From a checkpoint of a small mixture-of-experts model trained on Wikipedia: width 512, a variant of Muon for the experts.
Below are experts of layer 4 (counted from 0) of a mixture-of-experts language model. Rows are named router (the router's row for the expert), gate (a neuron's input weights, with its number), up (a neuron's input weights, with its number) and show model dimensions 320-383. Each number is 500 + 40 x the weight over its row's rms, rounded and kept within 0 to 999. Numbers have three digits each.
After each expert's rows: a language model's description of what the expert responds to; "mostly gets" lists some tokens that are sent to it at least half of the time. This comes from a sample of Wikipedia text that the model never trained on.

# expert 10
router:504553466509463443480503447480444496516562513539502454495527524431416468522584458504482505495471519480602447437515556590474502460469502544540479540477495498448513439442518505427462501433494484
gate0:475460434461478497427525545499453532519461437458519425519457522502493574513495556578415468511484535545483470441465401519506537463472533463449430482459527482537538470546526544499459479519551461
up0:556480522507495586557536548574487486525475515517523524493420414546521478461530451450425468488493538511514488465509500497486436505529488452488534488473544467473538529497549457547473522509521508
gate1:541513562406445543512499467447453556465504482519472429561507516525512481491497538497476482448474462452513468609520500451530511534481475450543533550557451485529490450471473492533593485521468480
up1:478499486495503460456469432546499518564514447466524460546425570433519471440499434546480505583571537492466538430505466566525601477472530520513541509490517417552461551560448502525568476519489541
gate2:533524468463501531513533496482560491522480437484426512544517550421579492528484522535546483437479485507546511495565500499519529485533510448507519511533472478532470548488476521469473490458447513
up2:447562501471446539528552505465487536516523503433583469562622477549422503500463442474513555525528505568520508455471479507487518618552502517462535607455524485590556425463533570517556477531522512
gate3:472563473454537483461399517507540609473518470494524430559525504458533508474461450510487483524535529497491488534510508540494522497513543541494486511539451547511439544473478437487552489523451451
up3:487545471439545434585531507475451548506427558445534408499464489444417469597500508508477555512545497486494462490414481491528529513464506535454455432550526472515418418479530476539547437520566482
gate4:561535490485456543518489493509546436542473529543473506472520471501491451571486500554509464536536526493520555494421472542576475445477555508457467480551543498596541443487488551519484458489507555
up4:539497486503504441464463533575547499516462462508413441525538510554495604489529454452461485536484523508478520471466457561507484546516435555469503419427500472467484490556549581434513469538475456
gate5:570480481563535504465485567520518560515540507441478511449514562493501478473527499502501532520502523422461547460534485539556455427486541483460497518513544543517456509485429482514529525464501505
up5:511478508620520483507508542539506464595501482523415565518485475458483508483490546451496514528495530471605507501470552435440467449480507532498469518571483433575479462478501537503465508530540497
gate6:440534611589455503464516478492547492568381511552455509570457474496553504516528456536531439415445543566477539503553499482565523456588489546505463534501536455500450496462510547467453514527510518
up6:462444542558503493472544536500438494453543459505532432539551485476469536577530508482494485511528509517471466437492595551475469423528452515535430483482525462472476579544460427456489553451542511
Nouns and verbs after determiners
mostly gets: " began", " moved", " died", " work", " worked", " working"

# expert 28
router:515490473416567520448503484442524499554523542519471473559497482464450471474472409486485562508467520426540517461556505478535462509509457573503498517493524566425507555453517524442485507433447486
gate0:496473539484514472481476506470534437498471470497518540441501574520506486433448469463514485550505553490516509508444492476523437567475548530530490417457466507461444476468445505534475494498584508
up0:487521549522546538449443464459471503518533472468475474482519485551522528461440521516485492524480474478475515451459504464457526534497549518607538463501452551450557443454482462513488508516492456
gate1:444518563548464464601592588438551480570510503449411575470442484472460557522425528505506536481418482494437488475555498466514497576574508474461568525534539478539416506502520563487431566534467515
up1:447504489449532480512558473514489473486485424496440473500448495516519513464491495452510468522489543531498501431557424452402532499457486381441538529536495522502475477500486501529480501486541549
gate2:463476494588473482520452486479449556535463484479427563596491387466503517450479520572503519537380409506558581502541522537561557476486523518476475524472496563484549491490524477492442551494506539
up2:480501534515478481545490493478523527458462545476524494491484523549565533539479467455530506475538498503478540519531508555548442504511496490445421557452543486414512506479541531497530509537524429
gate3:492529527503552471416487501464497549523529483442453514477552496449520499470525482551459496523448381547450466515417495480505555521540555484505531507489516580519462534535490483483486532505542556
up3:537517433482597484600548561603513493509525507509501434538456599552539493537429572494562505542469502475515415454435467540588461502496527512502506493487517560516463429424480491566542593521493483
gate4:457523491465485518484530469459504479481574518458470505445525483526485528519538506503479523485510399396505549509528513571566495485483509495524577561551455490505483462451492413484486555577527435
up4:495524490491498509480524491421486475426462492504478492517436539473477536535529502485458475443473426543579468463423465454505454561544461509529535522519520498521459518555464457515509507514455484
gate5:468479469475490479554520433491513542501437555493523464501513491468510558485489481493475510471509496491510519440470532522532525562465430496504501468627467542509458510586493523531504458464508475
up5:487492540533388537505450486490548466450554475541522489502455507547550630447447476465501512492473560495495467502459614525497525481488510550504502416475495518489481498517511488479462454511471524
gate6:483450589482529534509434531480515512542518514453550533496462463549528471522495527448471485412500428497488508448558486520524491532531527478454501499427497550529498413538442527480466503517446521
up6:495538476455513507404506482492465516435464431538508519518516461520562493509473508501386493494530549480504465522499579464467505499540501484526446496486511482544494531487470495525567517486542474
Digits in numbers
mostly gets: " $", " (8", "4", " (5", " (7", "6"

# expert 46
router:480444477594518459431482513433460496475436534513566511476473533432550465517521447409456522460533521458503403473420474535514497539507486542494537528521466559500512508562503547561511474497537491
gate0:492502446404495473509558427454529501533460538449498462443509455489475500458512493482532502471530559500544491516575417591474444457491504481492459536519422484490549487486479464494464482473551550
up0:532520487441489541594521510513474413509459456478490527519495481548490469500494531447556446502476522506470520466484540509435472505446477508463488479486478508499508461521511549477511478499459452
gate1:508486556530484465493558494526474567483529489459437488532476515414474479484512549490494434408528464487459527511503437525478461557538402579492540491418533445529529475491451502513522433516516383
up1:523553471394502483526513526527541538512420503472470430467527433511441521483527533493497495527481457467519537517541451488448482561527578508531421543539496517516531507554505452512491481513410481
gate2:509520455488478493512491505409503469481492471501543564506515514431528433452471504474471441499505488486531487443484494445515476467486448447434465472582522475550500528488508537522520550463510511
up2:433503553426491527517527510485444452598389582524501496498477472493456544537490517550485433487410470482449468470512494469535509534504540480583525528436483531485499576493497538591475395467515480
gate3:495480516475525486541495492495571508528572553499584521490494490607476445498570500435629479529522501540453508475456488593517482443517496428438510482388454467578567448497500540436465460529477492
up3:424522453545478479477471504526506548529444483463496554394485521467570498553534501479516519534494505449457465540485458542493480498450529513531438521505531473464547458438538542468492508501513541
gate4:554459487476577509491492538501461553510449501517453450451526453546450514542490576439487520428605496485528505412494518420452493581525508429494521445525555434494440491469486542543531540535482486
up4:527431511533476482487451463496488492523557474504510441471470598559477561515557491544537481470490464520535496549525512469534448461467524491560478536464483501471531485526551579490402569498461524
gate5:538538570534515440459550450502460522504502457501509496428503510570456534550567565546531558473562459536523502486463562540483441428463507581484480555493468517515489488521464487527483533491510439
up5:464493510465583469531493468506525564519497516496507488515493483472475506523529479548516439490512545533513494443508448493492441476490606496502526478627456488484465542520522459472584543456505511
gate6:470503487563545488466410492466542540537458501486459512435608518470479504438478491506469497478517481507639499489440481504411477530492500510527526526525525457481455437513430559484487529540431457
up6:566475579448493524465515492485462457489542472558504495453529529540535548505463608481501548478421494455498493521472474462570546453510542499538440486485445524514511517519536537528481461528486455
Nationality and type adjectives
mostly gets: " local", " new", " German", " military", " English", " Russian"

# expert 8
router:509443464482478473534499483558420479469551446557467454547473513479450448530496459472423434513499539448488487512443512469466554551459589494527466523474518475466523510459558467486507490481502424
gate0:518504443470510483480454526475531427497490606465492612444417529483506437510443503544458536503543483507461551465500478491515454522526498522493521567564492506509456488534465470445481466502455510
up0:475607510474468529479449466525479523529517534501489571543470487510515576457496554470504461522547542516479484478484441499435475467479528496492542451506501521507585425471446547519562449470521529
gate1:440477545499479589503551437514518466506501436485554500503591470512531502554499541536463432492495528512530516551487598481476489523539552547506508501474532488450513461569469516472565539490441517
up1:564564484418493518521542413491470570495419468483470448496567564521509492494546520489453437434500546450462506535477450467534505435432508475489461510502527430468523500475580393512613509461472538
gate2:541534509524502513499492523496529542521544456478399492448520550441533522444503517516510508458469526500502576464533506528565496408494552518474487540503516476459535499534461455523482529540482498
up2:454491512446455470483456576486503488561509531535500514458546498507521417480513486472501505524561455454547568490456524528485487524572542528514467481522482480510583449516491488454427436491471464
gate3:471512493493523535472520435476498549455469575517540507503440509545478459536488477512430546559509454504529476468495464504416569517505489496409544429501504546578485403507474458435545450567501533
up3:500569542533434519528475516537549498470520494527501525544434500486518466574544515447487470497439586490483496496463563513470496540510413494529583530410589553528608511454567492547533535444465480
gate4:546480555474533510470500471501515502525525471461504520517510419425502584489457538504408452580519478514544525510547471503605467468484512440555435561510483482450438506519512561513456509533538476
up4:433419502462440476488475543577478478472451499482511504508487490389460501502508489488489479532479500477545389521544535504530566569483497473573521546477484519549404396556487520499559536511472550
gate5:541481482513455470444438511525575506511374484466475495476473586539479509485503485464493470502472481510456435478542562505520530446497535473520582426453393488509514531469449525540455541499519405
up5:515488516484447479540501519445410514480494450484479577457501524517437527494496502543500481489407550517528495518514529509520497442489457465528579456421436491510573461530496484538513569505470540
gate6:419519538554467537503500467493497457514507505460508555462514461492514447452515508511448516547519530523480531545591482473572501578445460539525485511522452561482487485428468454557539454502508546
up6:504490482480458499535450499508520455561417549517575431484508512423500531473516502504511506567457508520483492541486512512479525434503475487517400521518500522529536525474446434521494450519579571
Past participles, predicates
mostly gets: " used", " released", " announced", " known", " located", " built"

# expert 5
router:502534433562530577506509496506517500552506566569520468574504470486493487524499462472504454418491516573430476558416441502547471457530486528537490551483569500489543541524508458466493448496480571
gate0:551477533547503531500527478473590460492538498464463494541477516570567526521559495424549485517475461458467507524492521503518546520511497460536543498490514469555528498476531488487458448497504516
up0:522430546462496451458532485490450541482510524481555519493508512439530512419496506510513588502521535545539547578471458625451524536458461501482527491458482475419528430519438448552526508492444427
gate1:482500539505463490535500485539518475534541478502563410574540557496556517448451516510506508469379477494472520472512472533588496453495570433554515493548521478526486564453510562507511482546486448
up1:519426483480500539452542547519420485494482429434593484510501490433521501535519540489481529447429495533524524540488573495537504460455472438504489473466499507544472483462501521544495494533480514
gate2:525515493528481431466526537522482537472479516507489485493465506423505472460519491533561485619459447527498587438579509412473487512563419472510468477450547482547476495491538491505412423482448469
up2:484531534459539434474514524509509528577555488467530472498522449528514538502473471527564498515452509494468560553441513527472486578530557481552570518546426553488492550563475489515485426517489508
gate3:541527504484550495514471542516541474492546456515457537503431451497581522469426486503561547517555475461479490477558493485511476554523496525481482466448521543538443550416472469494520441526474549
up3:523436562503468495439490525447571484398495476479502456484491421551533464443452517420405475507554488478518496504506479490495506502414447435474457441510484484511559533515498539446437489466410486
gate4:470460553484450425494500526507413464574526479469452553475533504502495573490454522469491526471551536497470520447526466506424430555499471441542558490518503487484524491492444534542556510580470522
up4:451550509466478504518471516538531474543498434456467464495502497482458503456534503516511582456526444528515506475439523520561534584469448526526509539480425492429454475494510498499461526506462477
gate5:473547438513494558575532481465515537483546541517503507593545469538445594516552537483472439523486543530476439494514555513484491444532469463490469505461475535533506513503519530528479521540483598
up5:529568546551522455492512518490502445481465562516460416517524435485496486435481467435483524534453563527497572499439493465484457460480511472497506510452530485521447524529591443518568492491466434
gate6:507399558537485523474537472482458511545445550478500514541457461512481529572520504559509460533499462476510551579419505495469521544511434529572573508539481447495459450543480513506557463517468445
up6:487433523440526497509469556485536526483472464539452561555523470522456559523535443528458560429444428542527524498499524492433485513519488503554532506444485502498389479469455504495517559481468501
Determiners and possessives
mostly gets: " re", " similar", " great", " its", " their", " \""

# expert 27
router:474436484451493549524484473578537466525532538400567554489517466463479561512469512492469567489537451463446483503397438468462494506451553480466483480463503506522557515433520517513550530518566477
gate0:510534508464465442477522477499509535467498467506512479507455462494499536418483492480476513559546454534440521470517531477509493511553538562517414485489485555521545531512512510449448561496512448
up0:470558536517540484433503457502532506499484486461535531506527515460459438469524512520501506548498494486409507476422454512514552493441448496512548459526541553511494497446497500555542484517508455
gate1:480520507461502533443495441522440512490523521523437545507546496430545563551500500470467506489546449514474380448466473445517448427477536410542498465476509505504473528511497491544538488538468497
up1:520475474467523392460551480516479481527459495498601529513526451587441550597576460408463475515535511549494512466488507544438503531500485495490613485470502512534524497477484511513460582568475462
gate2:411520539496483527503431509519560609558439523482522476563581575515499512469517503501532447543527547467415476549507519469463462534500512463469443517568538507519535493499477524492469535508482545
up2:456482479474458491495557543528432491453474510586521513524487441534583447478514466504438557525501508496499447449369415490516438505449465489543515489601516509472393528477483479464500498538522502
gate3:445506462522594500474545511543507476465475465531460525422491475560481481565428488432438502474517475436496522541525473431465566527502467539477493446526506583540522537507503542489537447489456548
up3:559523429533566497479517552495435513502559507436446479547517476499483573514510478417503529490469479436514490600518462503502476529506454459508484505477540471417470508470522542554493486511482513
gate4:465593436481427494443512457513450508503532462447536556488445561521498444513485502495455415473478585518506516552578496532508485587487472488488558542550489520415540495432528503531515441556562563
up4:442571441444466493515538534473502476515469477520429512563486558483432483445561533483514397502468488491557464510473443446429569460483465547415488495442507534552470493475466606455465502553502485
gate5:444514521456544482526489496531487527409528524514490471491528440480512506518525513471420485459531552524526583376537472553519494496553481407484536498503449561514521546480491478570554475516482493
up5:576416527463459522517520460518563470498540485419569539533530532595439445584498445533520501480512544469515529526471516542480449478501506456533446473479520544463604445530507496463544520522526502
gate6:465483504565483549572521489486528509500487517575490503453523538478488517573525460515472523439534480548528612509489489471544537466586512512548509513502459512440501489484410498489460551463484515
up6:435492471499544493527526443493471514481516556473472432485532557514504507485490466485521441452480515487546543474450510492474523502521547485424536539471491536533459546490501532504451459495557572
Surname endings in tables
mostly gets: "ović", "ów", "ić", " Johnson", "hina", "berg"